config = dict(
    num_hidden_layers=10,
    hidden_size=128,
    n_experts=48,
    experts_per_token=2,
    d_expert=96,
    d_shared_expert=128,
    hidden_act='clamped_swiglu',
    moe_layers=[0, 1, 2, 3, 4, 5, 6, 7, 8, 9],
    router_score='sigmoid',
    normalize_top_k=True,
    routed_scale=1.0,
    balance_loss=0.0121,
    balance_bias=False,
    init_std_router=0.0112,
    lr_router=0.00277,
    num_attention_heads=6,
    num_key_value_heads=1,
    head_dim=32,
    vocab_size=8192,
    norm='rmsnorm',
    norm_place='pre',
    norm_eps=1e-06,
    positions='rope',
    rope_theta=10000.0,
    rope_fraction=1.0,
    qk_norm=True,
    attn_scale=0.177,
    tie_word_embeddings=False,
    parallel_block=True,
    init='normal',
    init_std_qkv=0.0545,
    init_std_o=0.00995,
    init_std_up=0.0545,
    init_std_down=0.0061,
    optimizer='muon_variant',
    learning_rate=0.00967,
    lr_mult_o=0.651,
    beta1=0.95,
    lr_head=0.011,
    warmup_steps=50,
    schedule='wsd',
    decay_fraction=0.419,
    decay_shape='linear',
    final_lr_fraction=0.0,
    batch_tokens=65536,
    max_seq_len=256,
    doc_mask=True,
    train_tokens=392300000,
    max_steps=5987,
    dataset='wikipedia_en',
)
Below are experts of layer 3 (counted from 0) of a mixture-of-experts language model. Rows are named down (a neuron's output weights, with its number) and show model dimensions 0-127. Each number is 500 + 25 x the weight over its row's rms, rounded and kept within 0 to 999. Numbers have three digits each.
Before each expert's rows: "raises" lists some tokens whose logits its average output raises strongly, later layers aside. This comes from a sample of Wikipedia text that the model never trained on.

# expert 32
raises: "ity", " capacity", "ary", " enough", " effort", "ish"
down0:467493497526508484475499485531470486546499526473541518528488480512503483493497481467498504503471478484523463476501444520490443473508498530561513499539459494486480512508480472478548502534504486466497486501490513486482492498522545506490487475515484486477534484508505505494466501557555527466525519506486520548502498493504541467478493468467437522527536469490491516463471479473510524491471
down1:484503510470477496537553500512523480489509457491482475512530476545517502485487495508503513526434530525520522492505478585450469456492489466494486485498492499516450507493466477492511462467519497550496512522491526562484511489466468519492506492451512503499509506524474490460522506495523482498516464493501515529474496511521532491485465527462520478479465523498501517536494542458512510514497
down2:524464457479505484530528542488514515484522503550475482500528502500490565474517504495517517536533528518518545491475502493492483472489495479478491491517518490474509536484534559568492549492483482489497462501500493517511546546492532492526491476493508477488530457506495502509474507504467477528529526482505494506496458498497510467564477504508459488532579514485510501507483503511501473509491
down3:490483450530503510532485526532499459498522537503527472518466469527465516484491522516494514480487531489480471473502547538471494496482514493536511531469487456467531461473537513524506495510518541511494493491503492535467465520520545503510532553505494530537510479482538485457495523513449529476504548533519478499507528490483485462500502539531476479484541512484520487506516471463465492501508
down4:504491516500501491492494510527518520487523492489476478487494494474512452483479522551526485528459500500493489502525490524544494514526495495504489486485525466452483528498502476518515461478459468504529517534527511490524484467505477486482513482484488508426528501481501529489471557459527510469507497549456493513457550460532521524461504481472491468516539503462495483504506513444521444494500

# expert 40
raises: "was", "grad", "ots"
down0:510498519501527488488527494534502526484479524509497474480473524500509514483452515465505469532525493432496470502469500502526534493510490473477489495535483442481494502483510537510499462467538518517487497471543489465502507518524471520500489492503569448478506492512504482519488520485510517540503555473530484480495527448475499527501487490454517506530490529502515546476492515467557523451508
down1:533548492493472462492529473491511532500493491498534482505526504473479525496553538554552496508529530478489520502493545495506495494466487498488495510458523467550519552486462491522492490486512521470465490537556544512508504538497538523483555525487472518516550532466519470535516513497483493450511515502520486494484492516488497519513512493504524489533491492525526540497487546483503482505502
down2:524480497462497479521489530491498519440473502467483516491515531516510498454474510502482486482506535498487492451491493490510465500509503459512545528545530508494566507510546493470457504520510498520509478499560491480501526487485508459547472582512448507486517523498500541480467520467477497518528506479532486500507498517501478479489495536517480516516548493487487488490509501515526480450479
down3:493521451466475509522484491477515481517486506531465466530469505470480496489530518479446519495506547480481517480514484498462510511506511471490538489493498456514508528530493504492466510513483494509456561503510514503548461512487483494480492498496492461577543500489544454491504513511490515519526545503520540509490520526503521525511456492511537471504529532525495488499492481529551500513445
down4:532473509494532481516497471492466435493515502524482467519551514479503524504472526499493513505512483481507525527476497516527499467480526513493487491469441442537496502503527484485509500506480478474494545466535524458479543449492506479503469499510499505522486479488493454518542558518532529516535479531495532496529543500470531519515459471496516456492480488491471479482508480513505509540476

# expert 6
raises: "sa", "si", "-", "de", "se", "s"
down0:476531506470494521537444549469480503479512490492508471510539479483546464465505480497511476467505471537470506504492468459481487509569504515512539461493498526534510502513554436504500476497485486518489530513527502518489482473531500490477517484517455476512498449483495470526512523501507510500503517530505492503508515547519524533528488505492486491487460525484501516460458477489503545493551
down1:455482506489503475471494489501474541512497485446507489521537514494499521531508464491471501536526538476517499507437499523517482482493439501568492515498482526509538500501525480507482499510466503459499538510497494505529463500494551477476459470519498459498519460480527505502510510525507463469519551497505537519531517525495475508542471502526451475491524503522516477479537526521509502542497
down2:517500516521541483523479488573458516519461528523511473527474511499471499472490503502498478501475481451471539505468487476517507502496518506487500480486516487451506523506523526523510548463503499507485474541486489543489509498517485448489467510474521454491543484507473496454502490510524487469519546500500478507522509509470512490531505442444515488460499499468453523508494483559488505468500
down3:452479545499544511515479492510497480524467517485511515490537494454506520495504508529485453504491488503517500512508464469464494470446444455522511541486492529501468514519511481498518460528493527518512511485481535447481512514507505511495490486531487486547484492478537505507469528466525468466488537506520508518506524519489521502494506444478526494482520541465548521477472472546505484537536
down4:489484534495509460468504502492447499495487494471475457465499505509487494513482531471542548491492489478497496545490498507517492574508487519495539486540548497518486506477498494509498509493492541455515503502485453489506482470475470446488493485459507486515473489464493482522525493508500461517481492463493490516504556461513523520517470465523481545516473474511487460523442497553491525501478

# expert 33
raises: " |", "\n", ".", ",", " and", ";"
down0:492477559557532563536480477462468469503519510500521520513445474444532516499546527444509515515559519501515478520483492495507528509510500512490560527510499527473484490515509503526523500487496504531548500519501517445479489483460515543500515478496490490496514491451480504504485460495511533530470513481524490514475495528546500497489489502504493505508517503516491552506526480494504512497533
down1:487530510505533465497493495499462486476526487497524484518487540518487490502446457509501526504500534454484484510513511431470500530483503501485500509512472500485509453503458537494499527482523474478498514495504499482499534518477525530499478480494450496476487481486505552491485524509459496512460466513489461476502475482455446507447448454487506515548505536480467466525490521469491473521479
down2:529500516496507506487531497553492441520487473507436462484526478505502520498468516473517531526531508518507507496505504514527489538500514505505476539522520520525528504507538480547490471473503514521462525532523529486490518500531509526484491489459508502535480481523498503513503506427483460520496543470527454543469517532512499482504513550486443506489471500530527521526542504529527508514502
down3:525532520477497532500515514526495534518554514495486459511505536518537495462460470483497530490517536510511515503492525540502516492488518515512511502511485505475461477504510516454478526474485515504440517499513498473470477507486520510476510451480479483482502489505510502476490511475504477482497503496473529493471503509432507589509556503548511535480494505505519513483556445528481455484494
down4:522479501503487496540475518499522476505485506544534561534487487543517486462487452545517502533496476492531509455494479545505512520502500494523524558527493502454495487501483475466525579514494513493523502514536506473478478544493516471479488506505509481480501534515472534522499497530535544520483518491503476479536499473509524476519526476523529540481493492512478456480540482491499510538497

# expert 39
raises: " the", " a", " this", " its"
down0:467516511523531505500499485523486502516523493540523451572496526468485506507513506508506548489518474489551530523498550503460497473534498481501558503491521505503490513521485446551490509493478482516500516506511451490512494516542518505484455448530473501496515493489494498485503480472465455509507474520477482489456547492481460511480484501481533461468513522524458496496513516471519464504537
down1:510474524506486497480512488493497521499529472478446554517465517490480514470500534503471452495442523524528535500514501529496497516509544480489483466545486498429496520498519483529508466509497530442548502520475514485469510500501509524551502529524520527535527492478476485506461476494517512516465477538537503508526512517495483455482526511517519483493521490550494538513490466486468506525492
down2:503486501490488486502483478555511496482512497483498537475497523529506489497456533501517466489470542504491504476464528494522547563456477506508487540526480485468490488511540513494478491508475522512504529517482534534487472526473542486508544463515551528536547486472542535499426487529488453475520505530515503492486503518519487495469478513550488498510518466485504465487499502486498482503530
down3:462490503499535528502473489445503513478427505489490476499513474505493509478528495549485484524537508485485503515547543492517508524487473527486507541457512502526509451467526495500481514487537448499489462517486521492529485464528498509499444509525494464501495499530487457507445506532477476500517532495498486494513461512489491500449510509497520463534499464513482473514483549498493509472552
down4:542515473492483502520486478475469493557490538527490480472516461533552503485502490467453445524496507510496517479528520491507528500523480464451522451494492529510526503505494484515494491469512492522542512478557447519505532541503489513518494532490496491498487526515505506485470475501517516480506471504501506488498475546452432497510500488475501512509486491504515502546527478443540498517544

# expert 46
raises: "d", "ck", "r", "mp", "l", "s"
down0:500504513496498485498501470516517504528498513499519481518492487505516546496480459537485512544509558482473513516482504488500467479495478457518538536484541513547515531462499519489510518520493512500519515509508555542504461460505548487471557503535474478550533472494466532483541492497486503448453476505520467497490508465492512494515491480540426506480494494522513487476497489526490508515471
down1:483574478465515478517491507568493480508519493517516454472520534493485520501537486497512537488472512477505490526501482493499490526539463518519506531529465487523500460463529465524488535481494499502530473483503508492490500559503451464514494544536535511440511496478477534479532499513514498466512490486499485472486502535533471493487479462495482480507518513509459466488530492518472456477496
down2:487557458505514542538465484530479492475489497483483516491528459502476510509511509486520522479537438476530494489488540486522498497460504475470480505448488557491537511533499489470499505507493528514486471470540473521479501502491524502523480481513522491531548482579526508499482474531518457506510496489488530508491485495486489468458489449484495489444518483515499533490511487458521488498513
down3:517504541487505552524525509440496475497500527565464476488478503534527480533534473438485472447517502516524512508488510526515477473461504496524502516532514504518479542524489523488539496481477493463515460515540479519538501475468524503520533521516506509473529477496516513453532501479488486507536514525488519520534491514537527489482519494494473489525529447476474479503532497491542493492509
down4:471514529475504510491481475494549481487515525503492479515527512473488489482481490537521525529484497489494522550467514516476489508510534459505462513484453521506487523514525499460505474507476511467536529477491528504506468484497496486489473503531477489547515489510501464539483541499525531517497482501473484491490519499517494525518529497476445507506470486544466508509501410511527578553491

# expert 43
raises: " in", " and", ",", " at", ".", " with"
down0:468488550499550487537502480525534491480445503532538466476472538476545456504509479490535495523487480463548460515516496522564506500471472455489468508504516497474519508510489524487511519503506499537482512473478481513483505492499458511510479525489455483503531517495490486513475545483501502507480499510533527489495468474516480499493500474480474506531505497537501488519522468463538458441537
down1:501509514532486477504530513453497495529494467517539493462516523520480466512504474492525522509511510476540485477516456504509482469544497466537504492489476535498472509500491506459481557518512503540460508538484541493557484513519525488483519493500450516516505506555508473476490516477523491517493517498483525500468510545515512518468462535500438493509483481561503514547500536528504474521481
down2:458512491507511529533490484499479499472517466471527522512497443537522501484478476526540492525491523510499488478507476511534512541471521469513516492544468483496508512445500510517482480501501476478514522558518492495455483499523501506513527472517482495507562535453483491466513475519543468546490444514535500492483535511453518495487488492538503533513521464504487512468527520536526474499467
down3:498507514509490480517555495545485527514485500530475485493529459506490511501509499499536510499519485480525485528474537489494464470493502477489502487477427518522479495507496492520531460496495514516478475488540542493492463553490482444468526534452525500505509439510519502509469527532506514516496469494499500479466517531539503492554533533503515480473511538550468449515477505501529483473500
down4:484511486485502503496481475481496503515456487506480528481498535507492491514558509580500492489508508516497541524461523516501519501474489508535504487501516468502453449504531550508515558488535522483441508475503460497459515461471468524484510486482510448516498493534542503515506528510497491502473460502520526462520527497500457505538490509524535496498485483531472443530497522522481506513484

# expert 35
raises: "board", "wards", " towards", "but", "friend", "ently"
down0:492497478486506517491482459501467457553457501496490493499504508502495516511481492559520573531501482532488527501477485529470523475504516510493466497474501564494501529533527504490514455465532508519532509529480531515477464450487507482501495485502518539469471484513484505491498543521503456489507481527503495487478516472482503568547488513489510527515516495465528540539493500465542500479492
down1:500481527494499469560494545493489499522536523458492497479499501494498511507500490447509523501485506483500507531472528479515495521487530476498506489487491528540462540475462544550525473517469520540477504533547500536480490525512518503463485516492516483522494478453509494534508515489482438455491501491515511482454540482508483504537478470513496551481534531476519483526464523498516546495531
down2:510519504506515465553504504526498538479481537532515474453497518515474495472473531498473510513481492557487534489501473493506510495508488506476543473482489496476521506525493466512490518474501511510459449513462475513531497498529484515462527493473496523514473464493540504514551494531472537480481504538479517524467517471506522457525508488511470412542468497489500528478485502489482451515522
down3:530490447479505513528476505553534497520503495477481513470472511488515516508531474487459480507458486494460497471519517499499483493493484486497481481544556530501558483490521548518477505510512518519482472433475534490527522501479494484482512485519503507495485512521508553503497503541507491477480472541490479535511488432491498507487462492489497490525497520512494468439447492480440496491491
down4:465540530487451477477512509536469510477512535491515462446542500475515488503498527527521496488502476512550494503512517498493459502473482504500464503449517546501513524507470471505516525525510521473572504477489462485515501481477504557487504493491508474532530507513450494509548521532486490464517476520505524486489471512479484523527478528508511493549521477531464518506533452502536506495510

# expert 31
raises: " the", " a", " an", "-", "."
down0:504511519497540502549463524512474516460473523507521503529499567479474500516515510494469522486497495524483434454478514526508511479518519466482466488485506507509530545513508497474480499520457493513472500506485449534515535508500522431480470481540510499527484497515507467508466510521469449486508474532558488502493498514528432523484468476497483483489500475497484506504499544500483502485484
down1:534494470507481480496532478502497589538484517531489491474478469538511458463512483459505466439487509534506499503522461513529514493544474511513502463519471500502447531463481485507507487534455495470480514499514522517510484494500537528503521494556494493510516470522547480510527478517503554475543500467532475514488501507512514489505494486465489492482498505501528485481508497448493489477525
down2:457512526480496493497469499494527492480482483475507487489483448490492495460486521478514513456495573497473506513517511517494536525463486483502468538535466472457491526515501498510511468496504490472543480496500471501520500520502499511509487503549541522525475470570478498510504535524496496537511525452519491502504462502537558470498505449482484498533507475456494475531472532475498477534520
down3:491497503509488481487526466464535547508491523505501513476484499497491550502454498522509507484502545500499484493493492518492514549488455477494475538508513519466503496524504503549477528502487490501493455473522497472467502562516519513501492497487476503492517473526487430486529513513489500472533486453535474510494468516496490540498522492502463448492463467495531527469461451545484502567491
down4:488501476491521460453467475476507438522498471479496517436555515551524527505519479516470462471460502519470500516530501479504520528508481540504471492521495498506545459475509509485523503483511540493499490519510494487516537512482448498546486471455502500481453545532478484464516494498527486481475505517484512516474490488501530509508499532515496509519565500482534483478476512534503527525495

# expert 44
raises: ",", "-", ".", " years", ";"
down0:493520515513450533488526486497441496474514514493473487502518523482496475545548515493438492461516506519528480490424487492489467502497505485483494499462462505501504475503497486496523533535476506488474500487461507470505528522446505488472495494489471499492492509542517488521528504527474514536464507519473553487507462518515455542482509500523539492526483480465481486554503468542522481499522
down1:461522537500538484494492549484458526473485506510485536484489524461511496499492483488489487516449530475479517431524472473517532525468511487453494469471532517516473536518488492483539473506507530482490491468495497505473515478480504489483496501487497505558466517554511506505496483542489503479536486450507515501507530535513529515491501492552486485501501502486477504583528511485544480513490
down2:487472535508515526531460545458489527513508509522540480505472546499499518495495475458554489526521490514498484474482507474444513428510515529516495557525477485509491489504499491494466519507488507497492496536491511508477454520536505536549520507501458531496489467507518472520508477491505464520502501543504487474486502466466512528510541457491498476506500451525494531504537477538514535508528
down3:468466497483513475491467492482448443537509498516508487501490500492511470513537468511499545532524527511510447503508447511535466491456527529498525469505497485529510514488484470519519480500494493512445509456513466491512483533529520508502480537528498518546493505472512509524536521527514455449485510457483509480499487521502489494499483458496493527555501514486520536484518529564496475502483
down4:487492477481490488475517443508492511508478487455528520572492488514486439480497456486470518520530544484507517476473527492511516516509479513514487510499485478477486460511504496546483497533551515505498541476443523495500438516525496546512512478469522523510527490532490474522475535463513494519539492505472519523512483521531502523533531519472522526481503493503470505478453534507460506486498

# expert 27
raises: ",", ".", " and", " in", ";", " on"
down0:471457479537523497520490486516519443516535527493492485528465535524490485533496487488517473499468519537511457524522491484493491500561475495514453523536467507491544552531501518496538497496468486511473457514511489529504519461500477452502538550534494538500496517482495490498478507470487496499534499462470494500473489517514515503491529540508502491511484516525471507531515503532555506543546
down1:548522527482476533485453505477523486470526487509502497472486508477519504537544498502542491476488528543498515492492488470524521467528506460470478522486488505450477531504490567525517514503474517444497529507523516520544486537492488501451507505453487506491529493502459520479488522506503540484485495451522463491561498500497492477507540483519460505502495517537480518525508474553504510504510
down2:524511530512479544522514459515495472488446496485544465500524522533530496565496485487490473488496475503532495514489531496540509499556546531515496516513543456492493472497510469467457523494502503494521508494513517529508515477491478510511512547458467446477511498507474502483514500499465496543493456481484469524517515495480502528526501491466500481506513505446536516485547453456504521512503
down3:504487519500499523517484471536543515496464523483485487491493475486518474449480497487538480515481499507497439507496519514503509545480507458454528485465511477486512500470494508465498478509531512473503530498490490484506487497541518505449476461563485521530469521477498563506464449453496512478516514456497555510510496501470501489510500542501520535538474463516486514494526514548483495480530
down4:499476544518523516511449490501507474516497527459540514525524466505468538442489491507506499495476548456467501490498491492466543488498510474454529475532489523491525510488522480455504553529546480483531510482486479501512478467513514498531466538528496447537493543531474513495504511512459481471467506506472478522517474509534503537536518485469501467508494476504502510472518472511514521523480

# expert 42
raises: "-", ",", ".", "8", "9", "5"
down0:537505542520511465504504497481495449446498444462497474491488490527476523498504490460472527493561516498515511499553515456534460528500508512553490534504454500469497441517498535473482503490531491520501532536480483498516527554485495502488477532502511491507509476501510516481518517490498489502514532520486531554485483458541539476520518527464506527511529484491477519526522509509495481475498
down1:485490486503475465515515525500490447465492468503513533486469487520529499482494469481538495452535548461516497521506457489503476529512486478511522477491520494497505527511508501472527530538476565469515489510498485464505524549463464476467484516507458496466511451445500515505537508479498537547507549457469528492514513510481480496505489515518501511503519488508517527489505501539504489564491
down2:492474506475517486508480513511529498510465527575507536478529505499524498474477541483529527495486518516530506531482494511524535525525516504499520472467488487504506514514487539483525469511474523502490497516502507517459512446524465474515472457488529492559520490543508536522474507545525501490466527520512502488488569540485527514531467524519508507524470515469453520477510469510471492545497
down3:514493525491494524489515506540566512508507488485530496504514480509479527502511494482478457509456524504457541558499464488544504564560466473517505544524511455512500523500487472503508495495499502453506500539466545512507456476519453491513458479496520493497498495504528510531464510496478484493462490497490471507513488479462478471465465479482505488517516524487484463476490522505519500490442
down4:523495500511546502524497480534524482520514553491454444531507533514486500530548477488431531532523534456549532526468505516480500495495494508481513507559524511462545514475514488527494546455473456523487495492497512475443512491513497498510489527498508491539483496529505526514533463489542481522531521501482511483486481481483491497483503479504480518505522513502524517522530472511523536502490

# expert 14
raises: " and", "us", "'", ",", ".", "é"
down0:500509514523488490524516468491501488509519490561473510486505523487522545535490514451525485515487514498474477431511518495524491559493495479495496495499504496505508491495492462507471558510477486497541515504493532438498524487469551484492495504481494496545496475565507480479490509514520520500503509480519467453518513504522530509462529497525504512494482475463543524519491434467483442488521
down1:508517536495507486492467456499526499473483433505524542476511513540464460503506530529508489507517497476542547469501516503495505474522534533516492479519502522510486510495490551509519556511475493510515462474513489480527530511491482503468491459478489497528449519429517497526514471536516517531493485528476489509502542543510529494473500552484499508477492514524510515508488454486453459503504
down2:505482500549512535493521534547530517473549565489534526530501480479516481501492478537439558501492531526471498498491494510505460489528488513484497492533495498505509495507514504442532500471467536484480489530483486492486491495550524523444493495523507521490507480493491457478492514499524509504497501463508499484514540521542477472475535483498497481535484553517436510474492479511518480485513
down3:544497522524520532508495449499495473472560512444521516484513530484504456492507561464516500520485494494540517510482544504473506475497497554515453512522490477499462466474553477506500491484476506504488520510511452482476496490482524555501458504467511496472477508482510516505466516476506541470531516500487497512504487440487540495499476490480445478462538524497497486501481517517519498502487
down4:505489526487480474524525533524546491504520521484527505474535491503548507486458485534477458486492467516507491497478482546452512529510481472479490451516451487504471433526521461486510462516481465463508460478481478464504419468494511495507483529504515504486510489487492490484473490524486511493471491554538506532457498473465479519514514464479504507491497495504483503488519495493520514519546

# expert 0
raises: "ening", "enn", "ins", "iner", "ils", "igh"
down0:489537481476514441470524502509518466472504542479499518505510478497501501495495499474508474519525458482511496492474470504538488515450468490514475490496446524465538511509512472534507521474482516481504516513502443518474513498478499427515504540501507509537483524520540494512473501437542526527518517476541479497490511466498474468486525551535503489498519498504520493509473484443533468509506
down1:501508491514464557475515517455532511526501530498538498482513484516474507512509511518471478462486505489487472553506504511504531462541529493517498478522436486476483465496512501509533532490551541559518504477503520496513486537461488494464503549517453483523525499511493519542491453498544479485520487510522507468540502483520510506488499512526547483483519497538506566500525495488515506503491
down2:479492500469501501490524494544522526478500482529517533499465496532536534510456543498435491515503503484491442478490504463492495520462538487525464469493488479458497505501502517532471531481513480463499465526520423529494465484505492526526481483523495518477480508492543465504519539487505462491482501512511511514537485500505521485528489494511531480476516582489473484471465514479512511494511
down3:481481462498482485491489512505467511503505487491489474558490509434499499474491500498459491534523486511505517480469442552516469514524504491509515517472491487537519477510431513545476467492516499494507479513478500514465508521484480501524485532486548501464490522459499487513535515477525544485515494502482501553525530492517529499466517545506461464503454504515489514463508557458498498528478
down4:499519502531519496526472562509470488481519508511482470531528509516498525473513499491484524498524526558478487483477512477492499531453496488536480527483529466491519542501476521486493467527529490518527480498531478484471523476495508548541468547506466509498461504526530507482524506507532471449473492459499509472505518497518449565479513477466505482481519494514508456516476502500503526500440

# expert 22
raises: "duct", "itor", "di", "ager", "d", " that"
down0:500478524520527549495478527512470496518492486515508495487508451486539494506517484539499457483529489476518498480488500493486490535516484541528480552505522455464534508493491493497462448496497507502494469468478560507446530497520473497506501522542532516491458458495500510508514493474516484513496468496528491474485493460516545483494516553511536564511520472472559524509518462488513498504514
down1:544500478522482463450510462503484539508519495520504494484525477472475461504532513512532553508473494530492516510497539495446497517569504476518559549475540498508496465492494533522501515501492494518483473471510423542527507507537486480536527488484505511532494453477524505521485496512496498508488517547514497473495505510471501497496502512476460559528484498489507492466484489481494507476486
down2:529503451440483485499484433477508488508495495480480486498490518563500521539509528494478503497499477509470523483476474484511502521464517471546532504481486483508485473512472490524551528491512564493549440519513550491455548523509498513489467471492505487476481468491520531510538477529497464490477481503460545507524507486487480500535482492511526495527512508484524497498474518484516485526486
down3:479545473509509509494529462509508454497511494481524455492544480504504522541442478530473514535532454503454523510462484501489447527481484544509463497462527518492488522545499509479482491537494549462489520522478506484484502490513497509511477522526505508477512455518488516493493508496487481480543479514549506538504543493538490489511530478455490526507502506486471487535495476476551484536510
down4:509551514486465529520511504526473505480514480518494541527475494474497495472470500524532498464486509471495511497506498534538493480585488499487510521479505505510559511480499501520519466515538511517542487482486462472490515468516521506510515454559490509539497507510545551480451529520525498459487504473471496460534523492475526493478466518458495474511479479485514531498492553493513513503512

# expert 1
raises: "fully", "cious", "ual", " efforts", "ordin", "arl"
down0:555518532494515509457506529513485488489502490491510491467525496531468476468534447472473508511451478483487528494431487514506497503469520482498499469520492483549508528522536542511509495488509447482456498503545503494470493498502498488501500500547521485494488566474481526497521478495507500518541496552503522531502464504489497530504501524497544517497549473534519532480519483517444494521484
down1:498536514508562529539491507503485499513456503502501553505504558484486505488502513501457461547491495475535488551519489495491498493474529507461527507491502492478557473492511548513546502497500438510474482480497473515488555518512513540498510463476481492459494505515515485528476452514512481525479539528491484533499516489487510497496494522491570531506489507486528498452501493478521524498523
down2:464534490452484472457483528487471504523527517483492506538480548488469518482517509497519478454519510532518501503485536495506481478492519460523507517515545467467518501493489525516475527508495479487522462470456514510515512489518479526483486449510501493459529491532500489511514496497526511546485460504426497511550509525523526488519519520531462469489484487554472534514458498532467517479490
down3:566496519503515528510495486487508480491486483484492474476531512444465467560485517515504487499500491477519486514498496492502515522472487478515520489520546515495510477538480500491470525512527488528527544534522497512521496518515505518476458516538462487508512481486508520527458471561469478481460462533508511503505508479451526542532438505513508502461518520531498487569523514492523526524503
down4:500506515498560452504506489441535482526533493504510532503498491515498497471488534504481511491519497491510521503493467525503524469515472533524480522474460481488529510531528493494524519497517502497512465518541498516484475504504473475474478468491494506478538488456538532494561492463505526510509471515495480477524519507461447498451510517508531497479501486533492427535531538456480453517482